Weights of a small mixture-of-experts language model, trained from scratch on English Wikipedia.
Size: 8 layers, 55M parameters.
Experts: 96 experts in each of 7 layers, 4 picks a token, a sigmoid router.
Training: a variant of SOAP for the experts, 640M tokens, 4879 steps.
Below are experts of layer 3 (counted from 0) of a mixture-of-experts language model. Rows are named router (the router's row for the expert), down (a neuron's output weights, with its number) and show model dimensions 0-191. Each number is 500 + 40 x the weight over its row's rms, rounded and kept within 0 to 999. Numbers have three digits each.
Before each expert's rows: a language model's description of what the expert responds to. This comes from a sample of Wikipedia text that the model never trained on.

# expert 48
Description: Inner stem syllables. Inner syllables of Latinate words, often before -ation or -ing suffixes, e.g. decl-ar-ation, adj-ust-ments, excell-ent, intert-it-les, cur-ator.
router:548474474472440528499521504562477458410522528463486497547445594501511542468522593448580565487492527508494476507477532555433413476449531494551523469448544516479442527458490529591468476524462456458497463510539518513457464478516502413473472429495507533506459529573511493498484543520442441487536537500589512478523470544420484544478520520526501541442512461509529511517492494496421460491483490464595459492376510460505499516498454460527470490476469557556485461523509503500476501485554543521492524502497477524373474438486484471402560522529516427515547527505509464489512454525495539467
down0:470526484487500499470479562483505479522557518523530567501517485452564475464472443571551460539519485508520527474476503538464488534481460507539498470521513481480520439487504551468529509526510503430462520503535557541457516412621465498546523498505419438505443497508555413479570545508521495480491455475535520503549490556503527524448455499500493562568518450490541485510575522522402479491504467435480524463505430489484509526448564514572442430478468476446479581503436496540467467491551495448463481497431470476506446572532553519559490421528538475392535526465403498458529518475489503450
down1:444465472555599485475480434507494410561478540476441527519504416507536532560497442544464538488441523529530515419492517495580521482483448474452515584498514527522508462517493445513501456459497490552467560493554509470502519419474510609520427565488454543475484468489524480448499506503464498529499450486472488528493517537451590510466494462488502524618532574465531534587476518499515514468509501475555466507572477539474440496470537583519562553482512519501523553528519511534556482511477518499494500434455573448549503517540520457565506491538445555498515481573556541550510481495485462536
down2:509551458481412485494448497499505517476514482469530457563518522513506533510577537481501522525519446447561450527470570527524471470463501520462430552432509590467512494497510483482514482522477493491564536539502492545533548487479504447390527479486451503560504516526448483489493511498467424465551541496422503533500489533447498527399544454545568513547471473527471562524486500542454542495455484465526504485386429601493467554492481540513506460479478571518536525570392487532461503480476497534547516528519517529624434462514496402509518511523562506515490511487510459542489569453478504502
down3:430542458542516521456468498425535489486441514470424485525501428410482429460490496494493540474481493484524530522579411519498515444472502526517468429453506533500479514425435460565511390469447541509450498472512518479594497493502474553498458516561437517487540500521433494509485419501380497561527461542500531544489594503470516441471496525538523460556452501452528500537510547548509487446563506507529521510572475504467518558525492462465540548514486492459523513491464458529500493511516499517474560480487529498474479444503577486579486520480490597517513479453475579546443551525497455467

# expert 34
Description: Word-internal fragments. Middle pieces of longer words and names, often after Re, Ad or Le, such as arri, vis, ro in Approximately, ley in Presley.
router:498504551445471511553476468512507548505486491505517475498452531562510522530483558521554534463462524553419539535530536530528465493450525552598475512418452459425447526474531514545476463551431499473500450440555556550474444466459415425430515468481481502493469574509463468555456550517482499518570552552581476441510510549500520547491480502513512521503408529515527501453517482492486473512503460518480482493457557487517483546540467445518528456492527501477499445550459492526419509552561493554487466580457461497416511436467546534531568516541454502568445549542562502528572506468530515510
down0:518483512521550512545532482519490463477548524498476484510600489549498533487522561518507586528531541455489536539504549495524407553471609581484559463549480426518501450520470515478443444476459475493516568513471575483542488522460516563465503472501474498492458524527536463521507520592467499522487502510505484449509440525501473518442533540549506536459502544519469545529483516597461547553433511413502485454505487496453521514552466468503383480477499498471454459526385455487561443511493488544499528468458512533546519589514456506488614479530472501500512541517477511484446441485420501526
down1:487529494569542481438534490488507456503449464468466549541507463507526564473448422517521483532520517559473545553597538470557490486451470545438506522501483468485495459450479558506476559458481506545538439585419489493529510465460572467516505512503479473495506476526543525569470441503464528501467454521471495445511521383491567499490484501539483475430448523485521418486485456542534448412472555462457359495474533496534511546424487470452513511457487488461524558474535527486512474497450435455536451512508525482513429555543502483503545536510460541452583507429521441492551487492469495518
down2:423445477513494575485499481556469440497490471491456492539533551444493523548514504505529481497496494536521540507533491506469443486525521529501469437546445475496497467578456502452496566467514472451494563489575514489526526505624559450451405504525444542454456504532545559491474542513503512461553452522528579510563533498507538591403594543481470541574490554538493485503463495489474501470503494434522508544499541449504464414532552520509524543542460519506528482506496440537437522472539489498553462430517491465487429478563465488551392541457497467466511478487457550479452449457496507509
down3:502450457487453501471503532506503456546516567529502447459544501504445478523483487415460469520489523537538424555527514515491434459475548498536519596531500532536471450473563511514502473528503484472499507480584554456535536465568487483574452482453484412554437503518571455512553484530471550467521567469488562518524453505451491418496541480484507505514544560420534484457587513431490555546476490529508556527594491477500510571487457501469555481528502477510491438548479505577603467450565458419424507519484503499531468538482415496462485488540475525499468460451509463469466479507530469505

# expert 6
Description: Vowel pieces after consonants. Short vowel-led word pieces right after an initial consonant, mostly as, us, es, ar, often in foreign names, e.g. Me-as-ures, Br-as-ileiro, Ha-as-an.
router:479479522429448559512483524528576471452533554470461520463392427573521534500508506503606510489490483493452506562446503530470448469479486473546546479509484449451457494496584487479493532448493433444508537484561514538472520476585523414461462512509506491528516552515572495534473556455490465511496480514515501492434461522514521505526521526533489482487442535447513495519445515469479504512490478500625544503440461504498475531537481445481564472476510493534465505476518503517473516503533489544448500459411556507385548484461523479392386474593480510524480522458553505474552494483475502455
down1:481498502477590485473532459478528455477551484439562504469493586497535543492522483485539526507508556555477552582401548483470513515544506453516459467430538511479506510445505506442523472506476502433412461475492529577551497494593452473492470474459520492554549532491518520562561530486452477557500561484534560551550514448449536552570492539550464484463535473478513512577498577533528471492505541532436524536508503460461531565447494481508479397508555458468529505498495476492553492511547483595530480485456495444513481497503488541497421471436492591528535542491512459529471465530435563489
down2:500449492438484514487540529458436542559503513448416501480439491513510548497589462538506546484498447555473494545510432493568508471497462508511510449494532453532538512521522507539523451481501506436479464520563480464468484489485451460478531457418507469499479474551501482474481435437468490465543532461475544467528478460525459475519494489544539547478456491507566506467471507433553465581534509390594503610452518482485499514449444490460579524552505545544552508571494543550512550494529483452479501587475503551465514492520483521473487538501479475494508425373478455534450564528539518435
down3:489541441493571427528524557507443440512474462511504446495491567525545543398494557538556512468562505478471501448538446452545492516513552481551483482517571460518494549510505523488460472531498460552492436559494486531513485528489515534513468530454498476451480479494472484523522523485458486509452506490463479408476508521533409486552585533436420533530450436483534496538581482474448481493455455561508445456492555542562440487479465581533486543503551579503527513518511449457476512474412513514608526520539537511590528502513527482483552548505476470483457535490524472423465494423479481465
down4:495476483489486465478468495447524523463453552552524395529494490480453530550472504521452442438538417554464531475606493442515517529449395478502536552524494503516527535512487465474516455522580462523535502465512470536567424445517482476507452518438514507516487481549486520520507467518423585449535563474511416526497504452466510481551502536491536488495438431536533499498507483532501486584523545498483544521516422510505511516469505521513491491456506491474532447513504499590562546422507460424565454487483476443487500493454575581468483477443493570497482477450490503546522427468489512601

# expert 39
Description: Spanish and Romance names. Pieces of Spanish, Portuguese, Catalan and Italian names and words, like José, Carlos, Pérez, Catalunya, Juan, plus other foreign-name fragments.
router:413414576505454547467448508492506494500447586508549481529448543505528529494540537457564494526502502520501488515541524515475466544437506524570556581466466480455498556536557487493515505530422483477453473459494572588438401422531500465474484535468490550489467520558475452579490517553472539496580555530518502498517484542442427483489498558528491479542449521514572497537545488495494475490431427487486524536449555524582484543552499539499500526527486490499558474529492488596482538515582520551478473515444478578458517447472495508520472432551523495497477541521498502500486488500449495569
down0:529456489519509494506397498527495467524480523539529474494463514472483459488557568534401458479476489504541539451508494494488525481436499499480516574485448440485491531506522451538507513430463396514514552515545497496436513457480511491443416530528543576417517521493457513471452483417536458428539538518508452520475502415513548432465457556507523543445461500556488500473464405524491432480597464511538547497506452417496465448469507513547465565509471492515500489492477522449454501536456475527464461452512493464529488540578552445496452428533490508503478504609520525449500507479485437474
down1:457493454458483495603514516493478488508527568541446530384493465442580460566449546587492459470520528484492529501535486531513521507533465558536550493493494471455498497559506521549446596495477514394525536455513561500472585483531470466509511494484486473527504561490532520482468501496481420536507505510448485515433530483491507535541503515526533519557533470457571551461522445543471520457551502495524482530537522522447467523433433492509471491556493440467498544500446478504515486476474491462526511524497475534549533619550456540518560485438491518512554369474546460443569544534473499494
down2:482495487505434581534438449502498445519392482542472536476504537517535501474558455456501516526544519518422536400518493544464412442534439455407463543521433480484516537514509498517443536556512478444495464438515463447474509487530508429442511487511562503495499472549510508468409532501513518500576477535522506514540534471473526507602480573447509490481556524587530503530494434508559441534554490473481493564503489496533437530467456530467491494491537401521512543432506496533520518520523479465488475485449508419490531451503512486530457488483580534536455394515527512523462478509530483530
down3:517471462495554523501519591517510516506486508569516550521605495467509432480531448472477548480572471478519490409488488455498509489521435438555505507521507442485483469501501556515476563497565576553464539432492502523400575442500525503538449537445606555498535512567473473574523478528444471526505470499529442516528570540540482483542505490469501455501423510520445504477561475467499501430501545607494501534427479484503477452466497481479484553486491514507451471515517549474478446535555441481542488551465476498396558422508547457472508476437495518502498533478531488527493529490456487557

# expert 50
Description: Table cells, heading marks. Pipes separating later cells in wiki tables, separator rows like |---|---|, semicolons in result strings, and closing == heading marks.
router:537513494513438500577419485458559579488455507485545462487488562529507536507433503466522559505524493512493530583543522564452503519484468543521465445486537556499471540500517540487525563502455419441503543546477492522480501498514548467459365522438474535522478496536470519559494516494463532480518533470503498487487465548493528495453528531499513567537438508506547508510485453482480399496456452447524539492474480538516581564532481519568516486454547586578437428532523480521529602481536411525419475463478527480473512491464549487492553481506505555460529513386486537504527507460467501496
down1:506464479564409478541527498530453513453532547542458509557542517538523567518577509461472488482460489517570504478517451458495461459509511521444451432491502502513475445456538507488504486500436537472503534494512476458534471551548477436537474480468548493476526458473604492535491408461523505495515554494477516464489522512487516501469537534479481451507465490505573410531486460445413523509538478525529477490546558450505527518537463587472472585547502511495579529430418477509539500475451558429485478518505453478472462534509430541528499467517538351537568496476452548529553490517541437514
down2:500520480521466524541538496458554425551469473482535496516507400469524474514510455474502531518450548461470435568465572505495463428516500541486445460509546513490477536530545556485521536516435522510428460540560469485562468467605555447453519511586556476531485468508494538506499426511523489507565416532577538564513540556451520467554443517565556454464591520482527523541522506504524450554464559524450494481522562503481490489480517470434512434501443452480536489505556440513470517508529494471502490501505496449584557520536467465501529504556543472552426495496524477496417543487519555494
down3:489515460567555530504475579591455435547485478502476511575479514478519472513531529519505537495504548565528499529511540521526557496475500452510499469501525425523437489454463519559449527463470494568456497482456452538497470526498513511491501622566534400506488460597529483437513506430516433499504493538515525518521485520481463446465559540492435501551431522498477508526467543470420511529491488444440456530552496409513483541488538483471539579484509472449505545464529518491554572493590479521455490539457492507466513432545489430440547572480513424525552468480525543455457488468528503485
down4:446482475491474433387500481479529527486488392491414504503508466529512524438531475495560474510487470529515521503506482504493498552470458490545489502501474519374460473439508496542437517408524499526521539519495525567492543506486502498377498518518501517434579459476501529584487515488549490431449421508557458505466471525486519493375587503518475465490442498446512516495516541460427488473529448488523451540380522506577485585519465504511472490521503501553500494443480492580494582469537464493530490408528490498484497479528504528502516460562509491476510494484514535479477530504535481469

# expert 8
Description: Common nouns after determiners. Everyday common nouns just after the, a, his or 's, such as company, family, son, way, day, village.
router:499445486507513533507481514566501490492553535431521558470464535539504526546529560456477512571474586523439587513537515530490482468476440461484490527498513462477458500526676517534586473536458481500468557544459530575460528443509476482426477536408434563517479582526496509482435521506475449475518489493447536496452490489492533490473524517502457532564468407493493440516523454521470440540473471475514535508477497378500555528560487532487449564437523508535555476496509501533505498542496468518474511469548546557476445475475529446509466533533477539432515486461495527531527545503518525498
down0:507482480509423474511504459514599509456477503411502414528486548534615513511517442496539492517465480524533587491497463496628504504504509485459532490467502475487465446531474486503571429466510536471561498460490457538482501596467489426471465458481569468497436536449510425473541530534489548557504456463502482456537485571498518457458484501496528494500522526486526543555488512469505513583507477524414551473483555548445447548513488485522497501438435510534496530499479487529533519514432541444477566515543490454505511466498591474555462442448575468519513449489484487457502480470522590530
down1:459515519437460550498542517475440491569483462493512554433491511415555491509500508474509499447510496435521518505514423515436488526518465465449442555513517572455546456488461517534519459479535466481501417516421519495446545511513477514431524473498488615543520544511568485517511537545583473534430514484460509523514525425512543480516413508466519476471613486489486461498447526513473476514518511484473494440439533551469525542453535444496523565503491518535538566536541513424453484536498445384473507524515587485490459500502477474526510481517532485521491524471497442547471567476464393525
down2:368484510491464505506558470476489539476508515493473496549495523545545486448490529528428449544521489454580486427480524564536456408551490474506479617452453464540541534474589504514499481467498542522406535471449490486551520449554484487523505491467502506508543540562471556482514469478562550547513479460482545516512491426550490501438494423514472497575532467465475549490511484501494442508476493537513533447486470489479596518512471569460572496500493525578548475525530509461487531464516489482559473540543475462529474530488507514496509605462509438477398510536456444538466536563494494506
down3:547506504458495492557434470479471550458481511600511452434462551443459477531475443516475528522452518473497497499550506508455508522557551461500524528510484468521470446407528483486521505446586472523496483438489469484408428466535544481519548450517569458517523509543528508491528556507516473553430502484503501507461515495533452482552575424460451448416430514527520414456433465510585499489507506584458620477438497484538476513542579457515482490504455455511448524468526465501560521482485489501540469461518434520475563482464513523559525510448469518519525514503600466475479521527531485505

# expert 13
Description: Prepositions, mainly of. Prepositions linking noun phrases, overwhelmingly of after King, part, one, state, and also on, in, by, among, under.
router:459473475526384627525483514476510524476475578477516497494531530526544495513541484496490479541501501471492584558552482530470435505480429521480499505411474505522473525559484515484506504522496470525461498464525483564467499463503511486455464520500497468520540525553551437539411510560517472595467655434483534503468465621476438476467563531448489549428443512519500435505492524457467399488530510527477522549466446446515516497524479464486492517478508557503432437527483502504485552450509496533484506536516481515469493476477541442474457499492486500528510492503601561487535442502490544505
down0:514470484482458535497546492540562480501499507405480483518562502474487489519473508509536477513527536469434513494489481559528483450589522483496516467483518464439561471522580516419533469490454505511495549477494443554593480488504474481495520539438456412474539492587398498511456560564441445440563539464460604533460516453556542519482556560548454504550543564521457476504540489465469464488527566542539521491536518504419458532541496501504479482505512528567484478538480461432438442529530517467464408457504479526513532470511527482562493456531565492511509528450495577519510515512505553441
down1:528503437472532544518512438535508548508475536502385453508558485420479414476476528532431441501517455512490525425507514521493502446519529501463523521443444480538531478458393518533537569500480464521455469499487476566551511570478558542586525529442556417555401515544418532525515452475492498508479471536450475462555536535538519551553558464460482487510530494489461522512586511588531489521512547551494558494504491547527437471470507449509504550501536439497495466512475499475483490514488526439420498479457449542497556488546498440502484498508490546437575475499450483467544489542519504528
down2:538527465526443496470494566486509518493556443482472527532482436476515509531510491498490475406545479575412470441503523550481478523501422472470505442534516482503466489502534565548501578487537526510438488518532474509524450492424493536526560474474629511517548452506605508505499480544517479491427503485520520502549558491461475494364547526562461498511516509433460505524515511538531504445533421508514494471510494535514502489575466508516500483468513511448503509479554483532535559493496450570584524563473474532397556528469528534462577459484507440488481542444494520503508541535404490531
down3:509513532483480477444519520517569501433511454486505591450577425507498487535505537539631424454518512456461498500567489493516526507493499459513526478480444485558519484515463474502538502510468513500494527484425554416500489530465481506467496548563531500420496487529389443483501538540513440533509447468456643545509481513547531469433524468502509530444466508539540472502539501475472458505461504517516542539503520497458441543543476565450510507558512492453505490485477571469440531532455536482490547522481503428461459479534519431522468414502553525525491481424506549422469569514526564513

# expert 32
Description: Coordinates and units. Slashes, N/E/W letters and digits in geographic coordinates, plus unit abbreviations like km, ft, sq mi and decimal digits in data.
router:425473463539473535488468532525445531532529515479546476458468466457629534520595534496510611504597513484484555546488494525421489505503539521525499467435518527481434489516481521515538477536470488488510484519500509509428440443573457482456494396504440515552573586538563521491454545496549500503506556477505517490516459498531474493492478513523476494538471501489536524546469421523486477513505475428471529544502465470490484543557467417528490468543510491530393545484513431512536554490564500512489441499442532489517593499435527493509463486468520464488553578447490512455495510417503487525
down0:557503462500541511524508442589469432506467486480499485484482485559435595487501487477430523513517440490543483518456538545514404494426442560501506472538490472438522531505534462502555481521498525554507490536522515458493459549494562485452450453487493593529485471442432463528546518479537456483384526483553487502535510453481482563532515547460565510466496498511390479511533539528512520500467475506541498521475490501491526451471474523410530497561518513445537439401470497504448554549471449498517408489544387469536478517458557483522461537493509542466479500489450454450462471498465463464
down1:543535497532483499447542460519556509586548536569503545496477498454496525478515480469494529437522475490480539498466561509578599461517455500541493481492538475528513510474476532513411565419558519576467453485482513480480483477505500480520522502514433540508422537539475445525498551535474496455606502525456490495527559492514538551393588577515518527492451480449550508508467487475463496509510498530468485530489549477514534490503509503465439527489560571441521463507512506480557590446500517444411567499553550473522467493516458443533454479457483482523447521475497560470486399463527527408
down2:485516497536520505494503469510554482452515580503589452482488478524550523464522408524496470522515499555509506541495628491465495537475483478584495430444370520491457524486554514501481530440467497485507474505474569440402487524489463492402498479492538494488475452470510458500571524515480456576452534495478488453527545427421544522547506512504453466439520565482489543514434529497499488469452447491490457502452519597529506517456460446516513451473539517513468486536477507499478482501399458517543515485471422467492461533547449470481492479468426467570518511464462514505514568439490457465
down3:539533485450560531457515541426466505520559508537379478443553471517533524465516484494515499500456474523505525467438533519473588521470428479503501581498493502450458412535497499539488452510455483537482470495454529508507506446548498544451560513514509442468499425452493501515587557503529435503470457542522473476442475549495503455477375444453518468550503492484455592490497487534602479520493478469496543510511547618475533499467453469507506518461524489518485539488510528452509472529542531509522477528476457458491508417504518478474526515447478425467568404480525529459479513517492402482

# expert 31
Description: Digits in numbers. Digit groups inside longer numbers such as years, coordinates, ISBNs, money amounts and model codes, like 000, 00, 78, 1983.
router:423441526477457512510473488541487431513493563444512472504437497560594575512591522502486515504511525534476512482534581497467456562477507514595455491435513477443464493575448515508553469493494479453498501542504536489479498457561516455493490419470483517506522618478548525557448532465559476570490531503468575499470467612489508490546493485516513465514448486474577437498482461477500532509517426490551479549499484439547492516582465465554515536419467507510445466524440511530503471589474532510486491482468540496529526507478492448503514603511504425482520560491514488502504456464490480555
down11:535478584471532515457544509480484539529507490474486449509501555529499467519534495457523499438502505453476474563536464527518558442543558450446514483502551545507498594531509489485492466493445503593476427549500569479515498466509521472544541434458422497422520472503492485475537524507485539556517543520483563517523477497525466562486595483461524507489460490469397561518523474528536514480497527550568515462459454566585513530485476478506436462507501488550414478485508537553474516515505454414522485535526476515441459447517473598543445518515420562393513482523522497511548550481574527469
down12:476556467574454498496478538521519555497547588437506415514506512486545574506508565512518532426619512526529514464531439543531433503486507478526516499571498548535459501421457557476481535521568525483498466525503385480503490477504462456473459512525476589480443553462504475463511491431523516415496457492568557559499488519523523437436476523516556478447477518441519441539568531569534469488556522502528547514473425553556518491477569498466496529433473480445479515519515453479557538508505507445522490508520539517552500549526591471493465489476520502540526475493425501512523489509448532499
down13:517481487498525509553535546499589536489486509428521507457470596459492490512502517495555490504514451455521531563482540465514422573494544544472521440539568428482475484479468522493493429488517545522526462440532442520452467509495507432513528480495445480525519497474511526560468502484449493482494458510507463496520483539474522425486445493489416492475540558524538409479458497520447457436473535483435470497492501423456522595512569424510433544476482532460442540478510486491519469483570498486497509464504515454649569476553453488509440514525465554493488480440394528576520499511477485531
down14:441489510469475565481562527529454513516530514494488427422467500449470498524536538447454472478501494529584497493520382453501475455485511562473512543532464553504525478539481477481618501537523500547521520468529436450456449547586589442532487496543482557490509531566506512515575440465520519441467419504530471514527450483462465493547505485512497476537501508482523610506502474511508502461553483507509488484496503494475489581577543499458539496584558478520523523532559443439518510526478478447513489556510538425526502540496497489578502497519524385498502466512471563472432487559515471559

# expert 7
Description: Suffixes and place names. Word-ending suffixes like -ism, -ation, -ity, -ology, and country or continent names after the, in, South: Africa, India, United.
router:460524502513505513476462483454537506512512517500539449576501505572516554535512480488490518506489609529455502544501470519387460520428493536582524545429478458499489444563570532521462475441540497500427469557521557559444533510496535489459466526519507516506496482492492537528513500514528429504474500518475522445412504509459450577481535523490475522491486449469518463481520454484493491572479471514534509524498482460532546529543452549523411526479583536552505469462511488519479546587487499554474479525569519569495513489461626443532557523541506547443471408499513587481546506459573527485
down0:451556484516443526569506532529501481455513436489644497513437539481460473464543554505444574489540526513560508517469549463562449493500504576531506526497485501549484513500527495474531501519493508439569464474497456500504478556563518527459493547507449517397523459552471546497516530518462489518511494535498535632412510475554472423443501509500479518470468464516454473443532483427526491494565564450549515464565469475495504490545457497543500510504542513480540459464509500526493573520419523491507466481481462478499498431569501443396555511522514515507495536489475501570501588559499544530
down1:461459466546606530484444449522533496527491493505509495450511527543535488490529462462464517468525500523553554505441493542499469564465481472428513504470589468525499490537537441462388501464499541518508544409582467462476560528518478453576410467520472510496554513488510511543506474511509488503482417500553531474527492532452495568498539534500437505478515538568499519541489565516535447512480492517522490516535536456488460531484547509548485512442502406545502509475527482523508452414585426546454488497545598453500509488502532404502439558497520465449498526464518568578476476459528559477
down2:485518477484484563494491502492562439514459550491430524468540414479546454431469512497514492527535478482513523545449571465490516458493523557494478453540573526492476480506489461515522504557407505485494517537456457533520522415518498560491490497552432452460492431473546544566533553362459514483494451514547537530516478435490465492512523516479556495548472548486482475593532519511501487505474476455550437489541568557486574484500499490516492494559501476466460506513528502405513423533443503482477474530520473506483436576458455426473554546490476461466489503496532501549524400407442533517
down3:516490519488480518548483501479470398491496534489512489552443543432459537499538532448548525561487476506465502494538514556554467437467578408561502532424513521493402516494474524488479481510449514561535521492462483457551534472504509483458533510529502541599391501441506484420486490514523512470520422466507549535469530482486468531524459553483539519551479538547517526415423494512501508532447506453537556566490496508457463532582444531535478481524527523525508497484515448543500565531484495543463508484524574494516515469474534498528586445507514428507494565434433470503524588484479525598

# expert 60
Description: Prepositions after nouns/verbs. Prepositions following a noun or verb and before the, a or his, such as of, in, for, on, over, e.g. part of, overlooked for.
router:428499455506467583466481502472573484397518500486506496528519522541534507544558526510468502539455528502544517589499484528446491542469439518456495538425505490490425515540483564523471422534520507481480468463519519523471478421481569490482474487480503485559511535544515504504432536519542500535520541504547514465440425581521516469465555542525472508436485464478503404511529485470473468520518488524479502452492414453518550513510485530526477469439530561552475433588436477491525461465599460514479500505442470510429491423502610539446512493534516500493468486482551528454575522536502589482
down0:499502533498506546444451485484500472524616530575509447496521498518471468516460458554533467525493477515483508436493561530479536453440478425525565498546466471513480514501487621524471526467529541484506520464467480453444534472442500492481451537501563491516401499415526549437482469500500597448450482405588517496437482545524512486432507449483412521471495536566520511547536442525460396573496525524503527512522501496461527478547512461529561542532489484591474519477475505531478466487508511482511505524485486507516556545532527543528535461520542505495471396467468452481527568508493546456
down1:492467485461453497525495534549502442472531548474591540468575578513461505542482486418502471468503482487480462506508512492489480572482439526528458419486495547484486459542483492483412476573486541461433528482521555507480486562517489383505495424527466490505528463398576483541462492541449493557490522421497470392588514501515534557522472496511507496481516482412514527433496582544515472526555486482500548521501552508429539426453548527490551515473412499464451530467493471472495489534515485533487494507510485511513490525530493487481514445556554478486439519542524524519502514426427521423
down2:491498524646584511561521475467506466555462511479522478437457489451516516464504461466576520526474518508461513514558511505490477462510445488532510561520550576490509477511481420459419479558569465477463447472424469468481467541516508506414475513511528540502506559479499506470537491562476507520474511418553452489536438589498527482501512494564489487491525557405503538495513516538490496522505566473450415504542535487546468483498575515528513506499478454480524558482494506579511523597470450458465560506506507524516491516440466534543527542516515625470437485484444533509515536478426490509
down3:496545520490487454444570483451529470530576526487573499506556536480440533505480552460497433465473459487491611563570528548552471525474431522470535480493496521551507558507519438442547496445480520447540473478471513552524560505526444556477476528477500479461438507496477453481495538526503586467405492480509558535499604486483548498474529479463466450514507476507458528449520484462460516473502501502564528446555483416506491408466485516420486470528534536570476567542545386480493484497487481498448507465462520465527413514486491543520423511535555497490482424523551460504500511482467529517

# expert 58
Description: Al syllable in words. The piece al and similar short syllables inside words and names, especially after D, c or R, as in Andalusian, Regimental, escalated.
router:513415491525380523503472610450531528520444468410506503515446538527519531442522448513521485516560536516513532540505534508483450480541551533462446559465512466412408517479549554536499486502529538459495464477551505462445473511530529455493512469485522479530572495517472503563496554510509439519581556453538495456468464516527554491484477491494491571485524424487505479475485516531460481518455479478485528567454503488513544525507460446554494414449576498528523500471478512508524558582573509527437493538567533514480529463470495469497525553527490421530532498528525510387533507456584543489
down0:500537427471456520466488496514532500557452454488490550436498411570494498512528477454575536526491520427514516521442478474489461516491486466516379483440457563500546460515498487460532539605513498479575519479523540555519419467574463515518586517507435538519498523441522513527521541539484499533531450502479458534519474491467510514458446508486505544464565504546470508422544492516496503571533447596478465499510523520514561470440513454513459448529496447439464477464561500468435469535512516495557572592456498481435544556572486483500518474465561489459484496500444528475526495485533501424
down1:477576534505494526479506553537548487516428528514487516580544466402445438520485520386453523485486470504507500508451526413548537436515471430471518490502530481507499586569526509497456499596500526513450567503530528465508443505471498499512510570562575546468449518532488501538465494427510461575516467572442508508565509541470524510502484425562530492537460477482486509451483575493452514470450526436533472528484533573490508433488475486513492505485528484424533507514498481506454449505582519561565533554544511488459472514415491446433526479505517550501508477477477491516481520425577492467
down2:464464522521491531484489547588475549493527530543419518481478477443521485463497505507532492513565515486542569454526510532502535496496544524436523546424518509505552471536470462457513560504551490511512622474424584484494530443452476502552520553488485564514481418512514460483500444470563521566541506535452517556520527554461513520479473476458541511521433445424455450463434528453544474584561492481544413461602485516520527497509445476521416470528474491516485513592518477448526499504468483470484511515540480483523562471542513513518487555542524493489581563549540488545547551479505494556
down3:428535510537570462495450463495455520526540478516407523489553487438473444514471523522477500581475492503498574477496447494495499466495483446528543526498479551513540504510507488460512495512398430510486482488520530452486522485471514505448515516517519510444508480528499511438506574474427536584495461461503505497541503508562497462506439511567460504496478565477480497542466450540541437453571478557535486535431505446498495537435481528459487561512556505493501438519469458481438451498458545686468456500504533478488417529538534509559504485440508539450474453553430527520518469443473433528

# expert 45
Description: Abstract activity nouns. Abstract nouns and noun endings after his, a, to, such as service, life, role, influence, inspiration, personality, content.
router:496557492487532489477505489497495472455515477474479521544483458510551495529457545453495546483535619514447551551463552507483464457534504525506543448465490466500500486589569568527549502511497456511475449568496533533504506451455500490460501424467461486525450556491460474530476535522542430522484490484442553502475417524492462504497571540480496527490547441496560417425547465481425447542485467449533525447435446404567611548575386455515458484463517550517463501474522524555471495553475523534483525500511513559452485454450542452486539530528506539470488447527507544504510471491498495453
down10:506499497451415565444482582538446503541476459521584466432508572480557496445530462462559479557453495479508474531454478534545488587470599489523479498555506455521578413457499456584572499564495545506497522549543485507454540512480494457497546427496507542570482530502492554471510500466545500558409492560508531416495480542510453515528513526527555485445452546472488482480516486426521492470524485545577522534412502553471491459540500516451493441519487561503509492572470461543480443483487507463514494455538452480456477499533548515513487524501445522514488469548536458425518476471525487538
down11:498468518509470581474519480570501546540505575473555504448461521432471486510542383507460477473562434576462474532483562516502477535485482507474544571482487487462448452502513506507461504476492510530537518458540515464469423544491411499494361467546469485479527534555550443504472465490527483537528470585506446456458465515459478495423497620432486458565472583487511522505515490454484558510493502562456551483514498468479501488483448505537520525475481471483446500450523555549486522500587520513531445496514550466439491481479534514498480509570509482477451512475549451605512493504480489546
down12:483497497457554528504454455515508451462502467466460554450453557586537491502480543502509456507413565539531439551484455485502494479462511496535499575529494494472444422441543407538499477506487535529517488467506434454543525541432448487502506470415510540566506510485493495455493475404469494546487511563542553489474510506463505479498510588523578421457486507448473500553539500522522505522409534526487555427487500529522487491510524564489496446497475477451550444538546501557533502438564551510529490481511423447490519490530486559518571540484490505500472565531394482497463463480473583435
down13:514451449494505508522496467555474507477496484480465460412511602495489407536491512479464547475507489491444622462523527500530509448503516494496537514466527461540439506542491398497442481528472507544502482418574470483482509470464486516602438503517512560412523418509485492505554476427536555547565572516502500416551466578515512512509521496446455448507453549482389510524586542502513469539469469494528438527557541485450509496469459534494537514523523501459544491507448508533525520450506450517478497472503460490460565519523465504506463464560436472490562459515501540482481522451538451474

# expert 25
Description: Name syllable pieces. Short inner pieces of personal names after an initial capital, such as H-itch-cock, J-im-my, H-en-ry, plus He/She pronouns.
router:478499417483448555542485501501569476503539494525553488402437508575493592492528456497489486531525555481491577530511512514525466524522481497500602499478500509397430452496537562525494491477536468463483545468503469512485514489518487422491484490489500517622568532474518525536459525453479426477427522486502508489481456463578514501523502536547477455491485472514467480438487488412507426519456477423604534543475471496500512502538412500539503475455504500521529461500494559516485569500496471548469493483541521492486553544441493487511453534497393528482511535493508538459581518404549550472
down2:491491562483476444521420487443493521515497519471544454552514520625554489542482507503556494492526476534536425504486535537530517503496559559496530587520438486468490487553555558482545456527515501501543529496547476505583532481518515523590511525494489507540490467449547510553507441451430474455462543509472472486499413507483440534414508400416487563457560449514506482500486491531463496549458498451536485449490495502495508511488502494593479507476556525499504470570498496502466473515516503586514457531468488464553461525551508599485425509500502493601496440496457523510447523571529425536
down3:493493435564503519452497459521492467459477532462530524530437504491532488554613504467420536446471447463474441591542504508509553467570521445469505494477462425520450431482488597522511497522497537495506524523481519420548545506529537480490473460509476571548484517479498483412441476513545511597533495499522544465531526486502475474541515455519580464450513523492525463505484582503528534525576500475489583406530539460532443518430492436480473508535408481521500461477516457561447537502538541528524473540436471514545489522447530566459572474523490521512517584475502460520485505456497517490
down4:571511481490434488539501512415456569500543474489551508545529445532485474530518494562529477540481499560523466554555549462500473489555499524471533515519431483482506537503540484454460423537471491534451600535462550568505470459441516512432430539499530526497468446547484538500423553468552518540483483564450484540471444441457573551501494512526536469531498443503460443449587482473458468538541518534511472538558511498509464513457551487539443471491449454597461518489489503482481464526530501529480526443486447391436433566516491499463493488459458569464565488510529510585501493517507490474
down5:461383549467497434511484452496467499456510460554538550506525547436493509521525505504552491478537489566401534483515470502488521471509503464499481526524494509531489563503536515470478500573559473482434402452490419529454512484482515470558440592466540558451502494514479497450471448462532493481479549459526486499453461482426444442532541485509455384470508509455515522464581499523534519483457490470534470574491575479494474551559533484468493520483491602414472588495509473559521499482474439546431502532472467481504546518508469515506567437511518487501506587512537470457523483506435510517